config.toml
n_layer = 10
d_model = 256
n_experts = 64
experts_per_token = 4
d_expert = 64
d_shared_expert = 64
activation = "swiglu"
moe_layers = [0, 1, 2, 3, 4, 5, 6, 7, 8, 9]
router_score = "softmax"
normalize_top_k = false
routed_scale = 7.34
balance_loss = 0.00326
balance_bias = false
init_std_router = 0.00844
lr_router = 0.000379
n_head = 4
n_kv_head = 2
head_dim = 64
vocab_size = 2048
norm = "rmsnorm"
norm_place = "pre"
norm_eps = 1e-06
positions = "rope"
rope_base = 100000.0
rope_fraction = 1.0
qk_norm = true
attn_scale = 0.125
tie_embeddings = false
parallel_block = false
init = "uniform"
init_std_qkv = 0.0309
init_std_o = 0.0309
init_std_up = 0.0309
init_std_down = 0.0
optimizer = "adamw"
lr = 0.00184
beta1 = 0.95
beta2 = 0.99
weight_decay = 0.15
lr_head = 0.0053
grad_clip = 0.5
warmup_steps = 332
schedule = "wsd"
decay_fraction = 0.59
decay_shape = "linear"
final_lr_fraction = 0.0
batch_tokens = 65536
seq_len = 256
doc_mask = true
train_tokens = 363700000
steps = 5550
dataset = "wikipedia_en"
Below are experts of layer 3 (counted from 0) of a mixture-of-experts language model. Rows are named router (the router's row for the expert), gate (a neuron's input weights, with its number), up (a neuron's input weights, with its number), down (a neuron's output weights, with its number) and show model dimensions 0-255. Each number is 128 + 24 x the weight over its row's rms, rounded and kept within 0 to 255.
Before each expert's rows: "mostly gets" lists some tokens that are sent to it at least half of the time; "raises" lists some tokens whose logits its average output raises strongly, later layers aside. This comes from a sample of Wikipedia text that the model never trained on.

# expert 11
mostly gets: " co", " E", " so", " Go", " Co", " Ne"
raises: "ver", "ur", "lo"
router [ 95 131 146  94 139 136 149 120 114 134 145 120 115 115 151 134 158  96 139 149 115 166 114 115 113 148 115 122  83 120 144 135 128 156 173 168 134 129 126 116  99 123 127 110 114 132 124 136  84 159 137  88 116 171 129 110 110 100 155 109  95 122 129 137 159 173  87 131 185  99 115 131 117  90 126 133 166 109  95 179 120 139 131 111 147 148  99  98 129 124 134 186  87 123 114 116 114 148 128 115 141 127 167 118 159  85 128 168 138 154 101 146 112 132 109 134  84 141 126 115 112 126 110 127 106 110 144 174 103  96 133  94 124  91 104 142 137 132 153 128 120 138 124 182 155 109 165 117 118 149 115 132 144 128 159 139 175  71 112 116 121 136 140 172 131 145 134 131  77  93 103 122 121  80 163 138 111 135 110 163 164 172 160 112 113 138 120 103 136 153 148 110 107 160 120 110 125 113 146 153  93 122  77 160 105 136  93 153  95 161 124 119 163 100 133 128 128 112  96 157 173  94 101 142  89 160 115 133 109 128  93  87  89 101 143 144 141  95 122  98 132 141 127 141 120 131 151 150 184 151 127 148 131 157  90 125]
gate2 [157 128 116 157 178  96  88 150 123 129 134 131 123 129  86 154 116 144 183 121 124 111 149 129 161  79  56 128  93 124 105 148 154  97 147 125 131 155 121 139 157 108 157  76 115 120 158 131 124 167 133 176 126 141 104 113  87 139 153 132 125 102 114 141 126  99 176 166 185 104 152 123 131  98 176 127 146  95  86 125 123 123 137 118 112 187 149 124 169  80 144  54  82 161 128 108  83 119  92 115 128 123 141  76 114 127 147 137 124 167 133  87  99 121 134 118 148 138  91 144 105 144 101  99  88 159 147 128 115 117 110 114 161 154 153 119 142 137 123  93 113 135 121 137 131 157  95 117 144 165 144 119 154 160  97 154 156 109 135 129 135 152 132 114 149 159  97 164 115 128 161 150  65 124 115 122 129 147 140 110 100  99 135 159 125 155 145 125 158 135 143 144 104 117 119 133 100 132 116 130 145 105 118 122 109 149 145 133 149 132 137 117 120 148 140 164 128 133 150 103 114 121 132 117 129 150  85 115 111 134 142 146 118 112 114 127 118 103 160 138 127 130 125 112 155  71 152  99 119 144 130 152 132 138  79 108]
up2 [141 181 137 107 126 129 139 144 126 149 114 107 126 122 100 120 112 146  87 159 139 136 150 163 100  84 122 130 144 115 123 160 148 128 143 122 130  93 129 109 109 105 170 142 114 112 128 152 117 130 120 136 114 107 118 114 140 121 132 117 121 116 133 159 126 115 119 167 115 165 162 100 128 131 114 134 142 122 141 146 139 110 122 136  93 168 117 146 120 105 141 176 119 158 162 134 126 140 135 103 142 128 133 100 126 174 159 139 134 126 132 136 116 105  90  91 118 156 161 118 116 136 137 141 125 148 131 121 154 130 140 115  97 144 156 131 113 135 129 107 151 135 107 162 131 125 108 105 128 146 136 125 127 121  80 121  70 131 113 115 152 129 156 150 142 134 133 125 151 139 134 139 136 103 139 153 107 165  92 102 121 130 115 140 108 117  81 167 185 118 110 144 133 154 119  78 151 102  98 112 123 118 101 110  85 134 163  43 117 104 193  80  44 115 119  92 137 154 128 132 126 143  87 186 169 165 129  96  98 197 105  74  94 105 123 106 106  89 120 125 129 157 163 163 184 138 145 129 130 162 140 109 114 144 139  99]
down2 [116 143 130 101 124 161 137 152 126 166 162  81 181 135 104 129 100 113 133 142 147 134 137 177 122 148 120 140 151 107 120 131 136 104 137 130  93  74 122 135  98 108  84  94  83 158 146  95 147 146 126 141 183 148 116 137 135 109  94 143 135 103 106 149 132 126 102 129 151 119 120 110 125 112 162 145 104  81 166 136 127 161 119 120 118 132 150 153 111  95 100  82 101 118 139  87 135 126 147 152 119 117 101 166 129 120 121 122 139 100 144 122 151  96 128 157 114 135 130  94 126 127  95 204 164  70 155 136 103 114 161  87 108 127 144 130 131 114 113  90 133  98 107 119 139 128 152 114 151 157 119 124 163 123 129 125 123 155 134 148 110 121  90 146 113 103 119 111  95 109 119 117 128 143 166 109 124 102 147 128 143 101 115 145 100 150 111 136 144 119 110 121  83 121 148 139 182  87 140 111 143 144  92 131 145 146 117 174  96 100 144 140 152 145 138 103 140 124 137  95 148 110 130 142 137 150 100 135 117 137 144 119  85  64  92 184 138 105 156  74 106 100 122 126 109 131 134 155 142 150 169  65  97 139 170 129]

# expert 61
mostly gets: " P", " B", " Bo", " D", " comp", " Z"
raises: "ly", " ", "-"
router [107 138 145 135 148 120 132 119 125 116 135 167 139 143 105  97 149 130 145 148  89 136 118  91 165 122 131 131 113 113 143 150 151 115 119 117 141 178 129 135  99 123 132 103 143  75 113 151 128 155 120 198 117 113 123  93 152 149 135 122 137 154 114 112 122 121  96 113 159 118 148 183 109 122 153 132 114  97 116  90 111  99 144 152 100 109 146 102 163  57 137 117 144 160 171  70 157 100 138 121 131 125 126 132 105 153 169 146 165 123 132 128 113 137 104 146 113 144 103 152 106 171 123  97  96 134 103 143 109 138 124 120 125 141 147 148 149 126 144 106 153 197 132 150 163 140 138 105 162 142 153 116 128 141 144 127 117  86 106 127 132 111 148 154 121 141 116 158 112 150 149 143  89 138 138 144 105 114 120 107  81  87 150 141 178 159  93 146 163 144 128 104 133  81 155 157 131  92 134  76 132  92 147 121 183 130 129 167 123 146 124 144 153 121 168 144 149 130 130  98 129 170 158 102 140 108  86 117 107 123 120 119 166  97 135 165 107 150 148 151 190 133 145 109  97 100 136 149 115 101  89 117 159 133 153 125]
gate4 [134 127 104 152 109  99  80 128 134  96 144 133 131 155 118 161 149 128 128 145 140 104 134 146 116  98 101  95 145 138 102 124 125 115  67 138 113 125 124 120 100 126 149  96 118  96 181 151  96 140 103 143 145 110 146 106 115  99 203 103 139 141 108 118 136 144 126  85 112  96  86 141 136 121 135 145 112 108 123 141  80  96 103 111 160 132 123 139 177 114 109  81 123 151 114 145 151 108 125 149 126 166 143 129 163 109 128 147  99 142 131 133 176 141 142 160  67 150 144 135 102 139 122 108 139 136 122 137 199 133  98 144 121 158 117 118 116 107 120 120 109  76 158  97 151 156 122 112 154 148 155 161 128 146 128 101 131 113 152 150 111 105 131 118 112 112 118 139  76 110  91 141 156 130 140 104 139 145 166  97  83 136 122  97 134 120 148 181 132 110 139 115  96  93 112 130 125 141 155 118 130 159 109 128 145 114  98 133 136 149  81 118 121 137 107 102  99 105 152 115  73  75  76  76 119 120 122 141 122 147 142 147  84 121 115 106 125 117 112  78 116  97 143 108 146 157 164 133 155 132 149 160 112 119 166 154]
up4 [125 118  98 105  98  93 117 121 126 141 127 103  97 126  86 139 122  79 110 129 111 120 120 170 106 118 106 129 119 139 126 128 110  93 155  99 115  93 133 142 114  91 123 107 128 129 130 120 180 154 138 130 125 131 120 140 153  78 141 133 148  99 138 149 129 129 136 142 138  90  75 105 186 122 130 125 169 118 108 160 123 116  88 181 112 129 111 137 158 104  96 102 108 137 116 122 111  82 138 134 151 102 138 159  91 147 120 142  85 139 140 111 135 126 157 126 150 135 124 155 146 128 142 115 129 107  59 147 140 167  80 135 171 127 180 129 115 135 166 181 122  89 116 119 141 142 124 112 130 133 128 100 118 134 106 137 134 127 115 109 159 175 125 112 162 161 116 105 120  84 118 130 165 167 178 136 121 189 139 153 105 113  95 175 106 139 138 125 171 108 129 118 111 119 141 130 140 123 141 138 143  81 120  79 149 120 146 143 109  86 114 121 139 138 135 121 166  93  68 127 119 114  99 150 105  89 128 140 133 161 119  74 115 135 112 110  98 134  90 132 118 103  92 174 104 151 144  99 164 117 120 132 126  92 153 126]
down4 [141 145 137 104 114 146  93  65 126 113 137 138 142 161 122 113 175 106 100 149 132 140 133 150 134 174 112 103 111 136 129 138  66 154 142 109  74 117 110 118 149 138 135 130 131 169 132 119 125 149 129 145 110 206 116 132 138 109 135 122 116 155 122 139 151 110 150 122 111 159 140 112  85  90 169 123  89  84 128 132 128 113 126  70 110 102 126 123 106 128 151 149 127  81 107 121 119 103  97 173 132 147 142  94 121 143 118 141 114 132 158 157 111 167 143 150 101 117 123 140 126 165 178 118 109 149 113 120 109 155  75  85 100 135 103 109 149 120 124  79 156 126 116 123 182 128 132 138 111 101 120 123 144 115 122  91 152 143 115 144 133 165 128 115 104 149 141 100 119  93 119 149 163 131 114 138 161  88 136 144 143 149 162 102 124  90 137 129 128 107 104 109 114 116  87 133 172 154 178 131 128 110 133 114 144 120 133 132 146 142 162  85 118 127  86 118 175 149 126  85 136 105 116 179 100 148 113 140  96 139 131 100 104  76 134 127 137 111 160 111 112 122  89 154 162 147  87 132 108 124 121 110 130 152 147 178]

# expert 19
mostly gets: "8", "9", " 25", " 20", " 30", " 23"
raises: "%", "-", " ", ".", "0,000"
router [ 86 164 140 104 128 108 144 171 125 175  99 142 115 106  88 158 143  95 155 180 130 153 114 168 108 171 155 147  97 118 167 129 121 146 149 116 103 155  87 101 121 118 149 180 147 117 147 127 121 155 115  94  82 148 127 105 108 136 154 113 162 118  93 132 133 149  87 111 125 125 131 125 114 115 102 134 171  85 120 106 143  85 147 129  96 143 131 138  86 146 112 105 161 162 129 131 116 143 142 142 118 106  97 138 165  99 104 165 166 129 162 136 136 162 149 125  96 139 128 132 147 165 136 150 136 125 111 139  97 115 141 112 118 129 119 110  98 110 119 155 108 135 147 148  92  73 151  91 139 137 114 142 151 129 152 110  89 141 106 145 154  95 135 146  98 141  94  97  88 161 128  79 133 115 140 136 185 116 136 120  83 135 103 121 103 148 155 144 137 131 145 126 174 152 107 110 139 126 160 137 133 152 127 142 128 150 151 156 136 106 124 108 160 118 118 144  91 168  99 103 138 131 172 102 144  98 158 130 118 111 121 146 125 144 198  87 117 136 102 156 146 142 109  82 112 158  99 138  87 141 121 127 128 107  88 131]
gate3 [171 126 137  92 108 130 120 141 100  57 119 115 141 126 110  89 145 129 165 118 142 109 153  94  94 141 100 136 106  86 149 140 134  95 151 130 139 117 159  92 148 124 147 132 115 172 116  72 117 128 133 135 165  69 112 100 111 113 141 156 114  95 127 106 132 137 115 128 158 121 126 113 124 191 123 115  96 108 134 150 104 138 129 139 122 134 118 166 130 126 135 124 177  87 121 218 145 108 150 114  76 146 133 137 115 182 108 131 151  99 123 136 109 185 120 101 170 117 119 121 137 138 136 137 146 119  71 152 157 125 126 132 137 109 156 137 139 208 108 119 149 138 175 148  88 128 110 158 130 124  75 111 117  85 121 139 154 126 152 124 159  95 128 167 128 136 150 111 124 150 131 145  98 160 134 118 122 130 134 106 138 130 132  94 151 152 134 127 152 165  98 103  97 140 146 126 171 137 145 159 148 133 115  88 101 104 130 148 118 124 129 140 128  95 106 149 116 140 142 136 138  98 137 134 137  92 156 126 145  86 131 127 147 131 110 103 133 155 138 108 103  98 119 162 124 161 104 151 155 121 114 128  79 119 105 143]
up3 [ 79 114 117 128  98 119 114 138  81  70 160 137 133 137 132 116 161 140 113 129 123 117 193 140 138 154 117 135 139 128 115  69 137 134 129 142 112 101 129 154 161 143 172 110 115 132 137 133 113 126 132 117 104 134 149  81 137 153 146 115 135  99 140 123 101 153 125 122 166 139 108 147 162 167 140 129  84 102 138 168 131 122  83 137 104 160 150  99 117  82 116 123 136 135 101 119 149 142 130 138 112 111 124 160 126 114 111 126 124 131 113  85  63 137  87 128 163 158 110 126 128 135 115 134  93 130  95 133 113 120 157 137 111 151 115 135 119 145 148 118 118 108 124 111 154 126  77 111 126 132  67 137 113 120 118 123 106 130 155 137  80 128 149 147 100 157 131 130 134 137 101 209 117 109 138 199 117 112 134  79 146 127 148 115 172 151 158 143 106 133 123 104 111 102 166 140  94 113 166 146 130 122 155 152 141 117 134 119 123  96 142 144 113 124 133 112  98 108 127 136 130 134 124  91 128  45 124 141  92 164 113 158 122 129 125 139 129 107 129 120 137  95 118 171 186 148 122 158 116 149  91 128  63 124 109 170]
down3 [137 175 110 138 114 111 135 117 141  68 132 119  95 121 102  90 149 146 167 197 110 135 115 121 183 138 116 114  89 105 159 108 148 146 140 145 112 143 101 134 125 148 142 178  83 121 107 140 136 133 141 160 183 110 160 131 161 158 147 145  84 169 134 121 122 104 101 102 141  78  84 114 125 127 123 173  89 107 120  70 145 124 122 139 166 141 139 120 107 158 120 126 127 125  75 101 148 133 105 136 134  97 132 106  98 114 145 134 137 161 151 144  96 142 174 117 121 131 128 131  86 130  86 127 148 131 101 103  92  84 130 138 161 115 134 131 124 125  91 135 115 137 182 140 132 135 142 106 129 156 150 109 104 174 141 137 106 153 123 123 113 124 120  92 169 120 153 130 139 126 127 128  93 128  98 118 110  88 158 144 132 154 142 119  88 187 137 131 129 113 116 127 134 118 147 121 135 111  69 114 135 108 122 118 154 151 132 138 165 128 108 198 129 124 152 137 153 149 122 139 114 106 138 153 149 149 130 133 108 143 115 147 147 127 150  90 103 121 133 118 138  98 148  90 131 110  96 142 155 162 126 147 170  74 135  87]

# expert 38
mostly gets: " Com", " Ch", " met", " Christ", " Grand", " Mont"
raises: "i", "er", "a"
router [166 149 152 117 136 112  87 119  93  91 113 128 133 147 115  92 141 131 117 108 162 144 117 138 165 141 161 148 106  97  70 118 152  92 132 136 130 151 161 140 154  89 164  84 132 152 133 113 114 120 160 122 134 103 172 118  82 123 112 144 105 130 108 130 128 137 128 116 134 138  99 152 176 165 182 111 126 156 141 117 103 121 142 109 171  96 141 132 141 145 143 126 155 119 159 124  80  93 122 160 177 127 135 101 118 144  89 122 115 148 156 112 151 122 126 115 140 145  99 135 150 102 155 130 184 126 116 145 185 113 107 120 149 159  92 113  81 129 129 101 160 150 163 136 139 105 145 143 151 142 119 123 141 138  88  86  97 103 115 157 126 134 105 139 119 103  78 146 147 126 150 165 112 140 105 138 120 114 121 145 107 131 144 106 115 151 120 122 126  71 148 141 116 106 133 126 104 125 100  91 175 163 138 115 128 130 112 129  82 108 139 121 102 103  95  92 126 112 160  77 100 144 126 125 111 170 130 135 116 141 140 178 128 113 124 182 152  66 119 125 152  85 161 118 122  89 131 163 113 104 121 154 158 122 112 136]
gate4 [127  91 178 133 118  88 119 130 158  89 116 155 179 101  81  97  92 171  82 137  64 135 142  72  85  87 100 136  76 138 102 135  71 117 130  91 118 116 113 103 110 111 115  98  78 108  77 167 143 129 155 130 124 136 144 143 138 180 151 162 104 141 119 130 127 121 105 112 158 105 160 173  82  88 136 132 151 103 118 129 109 137 105  89 119 130 101 134 114 110 132 133  79 126 168 121 127 118 129 142 130 140 117  99 116 106 163 122 136 122  90 155 124 115 115 109 124 151 138 106 122 152 117 138 125 114 111 120  99 152 121 130  98 153 101 143 141 141 164 156 135 172 148 144  99 105 138 125 156 146 104 103 134 146 157 103 140 141  86 134 136 137 142 126 107 126 124 158 133 104 147 121  93  99 160 138  99 128  81 129 101 134 191 126 138 131 142 122 122 115 139 147 125 128 114 122 126 169 120 145  79 120  77 136 158 145 138 156 148 114 122 144 107 112 172  93 103 144 115 121 161 137  89 138 101  91 121 129 159 107 143 142 140  92 128 164 150 148 154 130 149 113 100 145 125 150 125 146 121 130 140 132 145 151 126  94]
up4 [118 129 130 138 183 131 132 160 114 169 160  94 118 147 150  97 129 137 129  87 113 130 154 103 152 114 128 170 107 137 134 138 124 109  75 186  82 161 133 132 172 144 162 128 158 122 191 136  98 110 132 149 154 193 113 126 127 114 100 146 127 136 139  88 115 116 140 141 163 114  89 117 138 144 141 118 119 119 132 132  87 136 130 103 100 121 165 125 131 106 132 151 147  78 131 149 110 140 100 137 111  98 135  82 127 170 139 120 124  62  96 161 125 156  99  95 144 112 126 108 138 129 126 113 178 141 111 132 147 105 137 127 130 124 161 113 127  95 109  98 123 129 123 148  71 113 109 134 164 169 156 118 174 103 105 160 139 107 177  69  92 125 111 147 135 122 139 141 143 113 117  97 150 145 146 131 147 142 130 119 142 151 145 141 122 156 171 137 131 135 102 130 132 145 109 148 101 133 110 113 141 115 122 131 143 130 168 144 131 114 138 129  88 175 132 164 144  99 145 130 133 114 134 151  80 139 176 160 158 162 138 150 107 131 110 114 149 166 144 160 129 123  92 165 123 104 143 103 131 132 149 151  82  73 130 126]
down4 [144 108 134 128 131  98 122  89 100 131 152  74 115 147 128 124  89 157 129 114 125 122 197 111 134 133 112 103 108 178 146 125 125 113 120 146 141  89 153  92 101 145 161 141  94  83 170  88 129 176 149 116 131 162  88 142 124 149 122 134 111 115  99 137 122 153 136 113  95 183 136 140 144 106 111 129 106 101 129 169 108 120 119 111 102 151 150 126 115 138 132 130 130 134 149 137 113 143 132  96 165 125 164 150 138 139 133 123 162 142 147 138 125 137 113 134 152 133 174 146 159 126 153 152 135 137 135 116 119 116  43 120 103 151 140 119 172 105 139 125 141 161 154 127 123 139 115 102 182 169 122 129 114 145 120 148 122 133 103 147 143  99  92 107 110  97  80 126 134 163 138 131 142 146 101 183 144 143 123 162 114 144 151  99 116 151 162 166 150 122 160 139 151 165 131 157 183 132 109 104 186 112 142 106 134 138 143 152 153 120 141 132 171 163  94 104 121 124 123 106  99  90 138 115 172 122 114 108 159 128 167 142 138 143 139 132 159 137 148 122 115 181 176 137 151 146 168  89 143 127 136 104 159 140 142 103]

# expert 1
mostly gets: " g", "g", " w", " Se", " Ba", " South"
raises: "um", "und", "et"
router [118 118 174 137 158 118 113 165 142 122 105 130 163 104 122  94 112 135 147 148 112 139 131 128 157 152  78 136 178 140 126 116  86 188 137 126 139 152  82 143 119 109 144 107 148 119 133 154 105 109 120 124 138  85 124  93 147 135 120  86 114 132 122 162 119 169 170 110 147 107 102 123  80 108 182 109 143 111 131 141 135 118 106 131 137 118 171 117  91  95 173 138 160 164 159 141 109 173 178 132 166 159 115 160 159 124 135 106 179 126 118 133 190 136 116 113 125 124 123 103 150 145 128 123 118 102 147 141 126 105 141 140 124 112 153 176 144 145 104 137 171 150 143 139 138 145 145 126 140  98 106 113  94  88 130 125 171 162 107 111  70 142 139 144 170 122  79 130 136 120 137 125 125 164 114 131 158 116 153 150 130  94 159  99 162  93  96 139 103 107 151  89 148 115 136 165 119 109 141 130 112 136 146 166 143 148 100 153 133 133 120 162 105 114 124  99 147 134 113 132 152  88 129 129 125 134 122 120  81 133  94 176 140 117 158 151 140 145  91 137 101 145 177 129 131 103 123 109 101  96  99 114 166 111 138 131]
gate2 [134 111  99 152 138  90 164 146  99 132 107 136 136 159 120 150  99 143 110 134  95  58 140  93 127 108 109  93 147 133 113 155 127 131 116 148 113 156 136 154 103 135 159  65 155  80 155 132  73 116 135 112 100 121 135 142 139 107 164 124 140 129  88  89 108 127 133 137 148 169 116 144 150 121 122 118 133 111 163 155 125 137 114 154 122 133 164 112 135 148 128 115  96 140 143 135 106 140 143 120 103 124 130 123 125 152 100 115 151  68 122 175 131 153 131 143 110  98 128 146 135 149 102 149 110 136 168 119 125 107  91 101 143 114 139 123 164 152  86 145 136 174 136 144 155 171  66 107 146 162 181 151 131 115 182 156 132 135 120 107 110 122 134 115 195 108 161 138 133 134 140 108  98 131  82 144 119 124 132 143  79 146 143 111 121 156 130 149 138 119 109 142 113  73  69 103  80 103 127 149 140 119 139 117 126 149  66  98 132 111 132 103 129 136 156 164  98 102  91 107 122 137  95 153 140 100 126  80 113 107 122 130 115  94 121 147 125 119 160 105 153 113 152  94 152 108 137 140 148 120 132 130 134  98 110 106]
up2 [151 128 138 128 122 143 102 150 173 161  70 132 156 123 166 164 116 130  93 123 130 118  99 164 162 122 118 166 156 108 138 103 130 145 126 182  99 149 124 126 115 148 113 103 145 110 157 149 147  88 162 131 114 119 148  96 143 169 120 118 134 105 164 138  77 119 126 116 113 141 139  92  97  74 144 181 180 186 193 143  95 128 173 184 140 113 131 126 119  76 130 136 121 143 156 112 126 176 121 107 103 132 113 155 102 136 143 122 118 102 133 113 155 111 184 125 141 131 138 168 111 160 125 161 150 144  83 104 103 117 101 112 130 141 154 126 151 160 135 140 142 118 104 126 136 160 143 153 141 103 137 159  99 141 159 153 147  69 143 140 131 126 111 142 159 153 115 116 126 113 105  92 117 131 131 128 143 138 178 102 125 116 110 139 118 154  79 118 117 105  87 134 149 116 122 128 127 137 127 129 123  83 142  92 138 127 162 120 119  86 140  95 136 143  97 140 135 144 109 112 113 140 143 102  92 149  95 170 173 109 105  96  82 133 124 139 135 134 126 131 151 115 123 124 111 101 105 116 135 154 148 122 119  97  97 108]
down2 [136 119  77 173 147 147 160 134 109 115  98 117 123 102 109 101  91  94 140 137 139 149 133 133 109 161 108 135 130 149 133 104 117  92  98 110 106 141 123  88 133 139 168 118 131 112 142 121 116 124 136 146 119 156 134 139 148 148 155  85  78 145  97 117 103 135 152 170 117 148 107 120 127 180 199 163 143 143 119  95 130 168 128 118 105 109 142 113 147 111 156 136 141 129 161 157 133 134 158 115 161 146 124 103 170 107 113 128 116 112 135 127 131 157 103 132 105 112  95 141 102 129 113 101 130 143 129 122  89 148 106 137 152 185 106 131 126 125 129  90 134 102 121 181 162 106 108  97 110  92 135  79 118  99 127 139 153 128 134 103 117 143 108 122 134 109  95 148 163 118  81 148 127 133 164  99  93 162 153 160 147  91 153 155 163 120 118 106 129 121 108 171 129 156  62 152 161 155 106 130 111  93 167 133 144 123 150 124 148 183  74 182 124 150 127 156 142 111 142 110 150 143 131  98 106 123 133 181 171 147 108 111 153 144 107 146  80 120 170 142 118 143 157 100 116 144 119 142 137 152 118 133 125 148 141 113]

# expert 45
mostly gets: "con", "au", " Pi", " Na", " Wa", "fu"
raises: "s", "to", "na"
router [165 136 116 111 135 128 138 123 132  90 112 138 107 126  89 109 120 138 120 145 121  87 132 103 177 101 105 165 109 165 142 162 136  63 132 151 158  98 148 135 151 111 154 144  85 123 109 154 145 161 115 125 145 110 144  95 120 136 113 131 108  96 121 147  90 113 141 142 117 112 105 149 109 181 130 132 122 128 126 128  98 148  73  94 122 113 114 129 112 120 137 162 135  86 116 147 127 118 142 136 144 121 158 154 109 142 111 156 135 134 178 153 108 126  98 115 104 118 127 132 128 147 132 156 115 101  85 158 139 125 137 139 114 138 139 134 127 142 151 116 141 118 147 158 145 140 102 155 108 136 151 118 126 139 156  87 125 141 103  65 157  98 134 138 143  88 124 117 149 132 141 120 120 139 117 153  91 137  96 158  99 129 104 162 115 150 139 100 175 101 147  95 102 167 158 115 138 141 179 119 108 114  93 110 154  87 156 156 122 145 105 170  98 148  84 163 170  89  94  88 133 163 125 158 104 129 139 112 124  98 147 102 122  93 144 159 108 187 137  94  79 106 142 138 140  88 178 143 163 148 130 173 167 129 120 100]
gate2 [ 93  98 112 158 147 121 139 181 132 149 119 207 107  90 153 156 150 175 122 111 142 149 112 118 138 139  99 161 134 135 115 144 114 140 104  70 132 111  79 120 123 139 170 113 163 158 107 107 152 153 149 119 162 108 137 143 127 131 185 128 151 152 140 171  99 121 166 187 104 115 109  88 167 108 138 106  93 142  91 133  94 114 110 116  82 147 130 132 125  99 124 106 145 129 149 135 153 130 150 156 129 155  84 159 118 128 121 132 142  79 125  90 130 112 114  99  88 135 126 122 108  78 114 118 139 143 108 108 128 128  64 106 142 140  95 128 112 109 141 156 118 144 146  75 138 161 167 113 101 102 143 113 118 138 119 116 136 145 117  97 101 148 129 126 123 145 120 157 121 155 147 153 101 107 110 101 152 109 164 153  99 148 125 131 125 157 102 168 107 140 120 111 131 110 135 125 146 112 119 109 156  87 124 127 118 137 111 150  82  93 117 112 104 128 133 152 114 103 141 141 117  92 149 106 129  59 138  99 181 137 152 121 156 124 156  98 137 151 120 143 137 126 178 156 123 147 106 129 169 117 128 146 140 132 128 126]
up2 [126 113  82 115 100 107 136 168 109 129 141 112 135 161 145 124 122 101 152 105 141 126 113 129 119 138 157 102 153 121 136 131 150 136 139 135  93 140 165 109 124 164 108 155 117  76 139 143 119  99 117 163  95 123 150 135 147  93 109 123 143 123 160 148 131 148 119 126 113 127 163 121 179 127 135  84 154 161 125 143 122 122 136 119 123 140 165 111 110 160 116 172 145 160 133 106 149 138 110 113  73 111 128 103 110 132 173 110 170 112 137 148 101 134 145 168  94 124  68 117 119 112 139  87  94 141 156 117 111 151 139 104 141 153 104 109 153 106 120  69 127 101 152 115 136 131 100 106 162 115 143 164 162  94 139 117 133 110 125 157 200 112 138  84 157 128 139 133 148 109 125 110 189 156 107 117 165  88 141 121 128  51  85 160 128 158 131 139 112 130  81 141 124 127 146 140 127 118  82 152 163 121 126 131 144 118 125  99 146 167 130 130 131 127 130 106 136 138 104 102 114 158 168 102 151 135  73 173 131 149  85 139 144 136 142 140 129 132 116  94 122 155 115 142 105 101 141  97  86 120 122 126 160 177 106 126]
down2 [115 157 131 133  92 109 158 125 134 108 179 112 138 112 103 135 114 147 132 101 142 119  87 167  86  98 133 115 129 149 139 122 102 178 114 135 138 149 107  76 126 174 164 188 126 170 125 139  76 123 105 139  84 154 129 152 111 147 100 134 139 115 133 114  90 142  94 128 155 142 139 139  94  96  96 143 146 116 182 112 113 140 107  92 118 130 113 130 113 141  83 124 138 104 134 139 167 135 146 139 152 117 102  90 164 125 159 171 133 145 138 113 149 135  86 133 143 128 118 108 153 127 140 124 131 149 146 128 150 160 100 118 100 112 124  76 121 178 142 154 172  97 135  93 121 109 145 179 140 125 158 129 136 103 126 108 121  54 144 145 142 189 164 141 156 132 161 168 150 154 104 104 136 113 139 160 120 160 132 129 141 128 123 127 113 119 150 128  82 140  84 128 141 128 106 119  94  90 137 182 133 109  98  67 142 144 102 108 126 140 150 125 152 159  83 115 134 137 122 157 137 153 120 132 114  95 179 127 113 132 121 136 140  97 131 120 113 158 127 111 130 123 138 143 140 118  97 100 119 148 109 126 144 147  89 115]